Weights of a small mixture-of-experts language model, trained from scratch on English Wikipedia: a variant of Muon for the experts.
Below are experts of layer 3 (counted from 0) of a mixture-of-experts language model. Rows are named router (the router's row for the expert), gate (a neuron's input weights, with its number), up (a neuron's input weights, with its number) and show model dimensions 0-79. Each number is 500 + 40 x the weight over its row's rms, rounded and kept within 0 to 999. Numbers have three digits each.
Before each expert's rows: "comes after" lists some tokens at least twice as common just before its tokens as in all text; "mostly gets" lists some tokens that are sent to it at least half of the time. This comes from a sample of Wikipedia text that the model never trained on. Tokens count by the router's weight.

# expert 1
comes after: "\n", " ", ")", " 0", " 1", " 2"
mostly gets: " |", ":", "|", ";", ".", " ="
router:499547485561460453450445532458467480536424561539479506532529494463501577528501530446440509507509543430540467499498533441490522524518501507438482517572463464488458475525519488533446441533498456560512493526513518511494465444509533460543508530
gate0:508478515600505475507417532529545585558442487523463471515485471481595471420458534502521495584567536532558585483449493503474570498495444429523515479524623474482426507583507530442494489493516488523567492452440492551489518569460479477577498479
up0:530382448558555511460544476565397493488528487515447541567503427521574513442468538466494502509507478469487525489545529482507429449446431421441553469459483478488472445533537507449452427508526439513573387527418464517479536523485464504525499491
gate1:549491503510502535525529513493465514432515527486521582452477493534522463524560564574524506489507459549445549503521536508459516523552546496469463511449403523454528596531479488511530530480538515550474524521608574461502497482507488441482488469
up1:429535483486497468563489472533528505541447506534522553494459427441527547447451454461494465516539531455573515501509476524453498477443464505534453417539512496531506472510486521546554517487475542474500465457467498467498439451539437522516496530
gate2:541526497540436469554489551526499500463476491420509505413520497410513512525424435546492470510559527450494468503485482500491488478484458504529507510569486513443488564573462505548472433479524504488512566620462418536565469480506556487606476486
up2:536516444533542433582496453457457472477443548496510529591500482495522577497547454483478546489472451496569461513502475452501502484530425547509470560522571481489525514481508502461450524373465502538506502503454504494523514456487474468500542489
gate3:509507456421475489540574509435560465473461537492545505489493435467537449360532547498505516499508584487545511460460471494478545549492472506497496464521493531569515461466554476461448452517502514505483521511482499456522490542475513410554551505
up3:490535594532543490514478493526460492522486493519499515493514611481475523566455451462547458501511392497520447466594573536519475490522537518474472504442482439471477471470472534492540499503482554485531485513489491485497482462479431534483472504
gate4:516441485494557529470494469470398546602503501468472513491558502502472503558444505506512556456440518447528522533496489515553489536525573488547484528467530512514439498541453468473543522525532497452467560526460596472512527428450541460503474475
up4:514535489472464496601440517546491438507489482510520523458494469467539513466537544542458460518527473617580557466503448500496474464481493481489537500560491497469461526507470497472432459490497527511604371486558463484489497511486577601433498510

# expert 5
comes after: "\n", " |", "==", ".", ")", "==="
mostly gets: "\n", "==", "===", " \"", " ==", ")."
router:496517398528573545491494569496496425444451527546529472491477483470535508472494461546555558537607497382525525469477551496604471407456460477439601546525505540483501469485540488517497481535528497540489523488541533480521432472440541451507505475
gate0:537476480469593517460515536440499448488510453509507476541557484528479472539475454545523526520574479450578543455487523466502487456481472505394570469481550557533462510459495506487484458508484516455486486490487533493482402551453532498470465499
up0:448538469521524498521471492489528522453556556515436507439510455498512450543596438482517513520399494514476526532481454455556588564499581482493520490506459502542494512548446498551511559517473468534458512475501514465470496540517480572515554487
gate1:504504523530551495561603545482426487458484477478487466478545554471444610485479472515490511491511552462508538449499467496549579502531536470545523495515504484527481458522531597479451464515558538590476505547485497516495434480469480481576482438
up1:479486515493538487506452497531528459500541525542529536473544512539440551532539453519483540450548512441488518505516434530562529479476474567557482375432479517491548470512546527529519516527567493564442440512451547526525469528514478432535510463
gate2:495444519484492460458484527543541473490489534454579562550491412532497588508454537470489462495445539469546510532501555529481494452537508427449514532492493474508477481513482530443491445497452548500365531579507489456587480487506477448434516518
up2:489490494518478435516451520446480499547570470500535506514540450516527591496489447500508557508452552513491477539444537479519513504467531470439445554503452566471459492465560471490431491503424494447467559523408508508439477473484531461479496409
gate3:446516581574509505478465495438521449476521532494521499493529502549529510512459563526494511565524456520455485584469497561518549470478560512532503526485551525466487540485502439486501509528518475509484525472443490533579514508511533557491503478
up3:510476492523492549472484563517476492509500456488470469530518517508475564496437438474559498439540522459578462530525500483484454559518452483523566473476497483468497479606519486466468450460437545488502464491519570497439500495464507461500546526
gate4:415493527538526467496513492515453534575518530469507502462467502493528511471563402477603496498466531507570411489466522500481493452434513435475487521510486508517452518484477489498498472472517560454483547468566483524437481415486559467533553537
up4:481489448447534513533533459434567517479505494546539542541461478553499517533415503530488513519558533525578477440525549484457477523449453525552488484441465507523531506524519454461541560542457452563516472464510453457487452509442517493417452488

# expert 4
comes after: " |", "°", ":", ";", "′", " 1"
mostly gets: "–", "/", "°", "_{", " ", "00"
router:506490488403479514502536514498455444447449550468543433497483469499519424525521404501512479509523436510513449432554476529521513573445521547476502513477491537515480532534517457565532476520490584464582561563436533520499430484470582524517490497
gate0:522538448454483471497512483467521495515563523487508415539463476501505484493483526532476511534545454497447542496448422548483521535557564523552438543506456507524613591528507443423530500437595496440527536478484483431459458530567540556494512459
up0:504506513461506502512447504577511445537422477534534491523550421469502522452532493476492474498618465496503530526483525498533524494550448517610473569570564494478501485446512428587518517437522528531450446571492468533451452525476480539552470551
gate1:491513434478510540518488475556529492497424491496555529477539567495500430524457486534443476478494449477508543573496545508522511541497489535591480497540490528551518538459494465483574466458524416454566467458500506494490460525424579488502451555
up1:438564500455498505509497556449498450538573512529545513499548513481465609555452484534463582516513478492402510491495516466531502537535539516492507491545521489384502533518479452509478484528507515461513528511515576553575483516532518463510488430
gate2:454400461524477489507466455494540503457401556486444438490468561498484518479531370464422498610495516507524491529546455590545536546504478485452469478533472541513527466472559414567519537550523528500550495492509515495515480571509530415486544526
up2:436565551488467524494618526493512447477513504455516563544538469521480501488459531546513460474529469474425530552561472479526553474522421501498574472504497424515464522521441590471441499485437407523476550567500478519533579470519476590531438555
gate3:445455428529494477540531559466525485547459552514540543575496494577488525484561507601490489494537454482503450559508553495534483553499496522481532519577446571577531458610535499521472474434492512503520495554486480474531560479577461526481438470
up3:483480498455477480550501485492465481500487475481479457348540466495529559488484462391500548483453476519494527513467477456554581449533553485461521502564477473497509490409462438512479491530493485508501474497532507499514558442526604495437478520
gate4:472476466454505474459536510501478509505532460441445499489476557554527372506499477549491469573569518503570550503477544448504500486496529492502512492538521485503550545472503583580502519478524477507442482573515502492535471492466507511437519485
up4:469493506518453522502499487513541554533510470550414450576572454458562470489451496482493487558530444584459471494510465569449513507468457470500481464490552529494468432405514415478497479457479456539529440492510502500510499492494468491474515480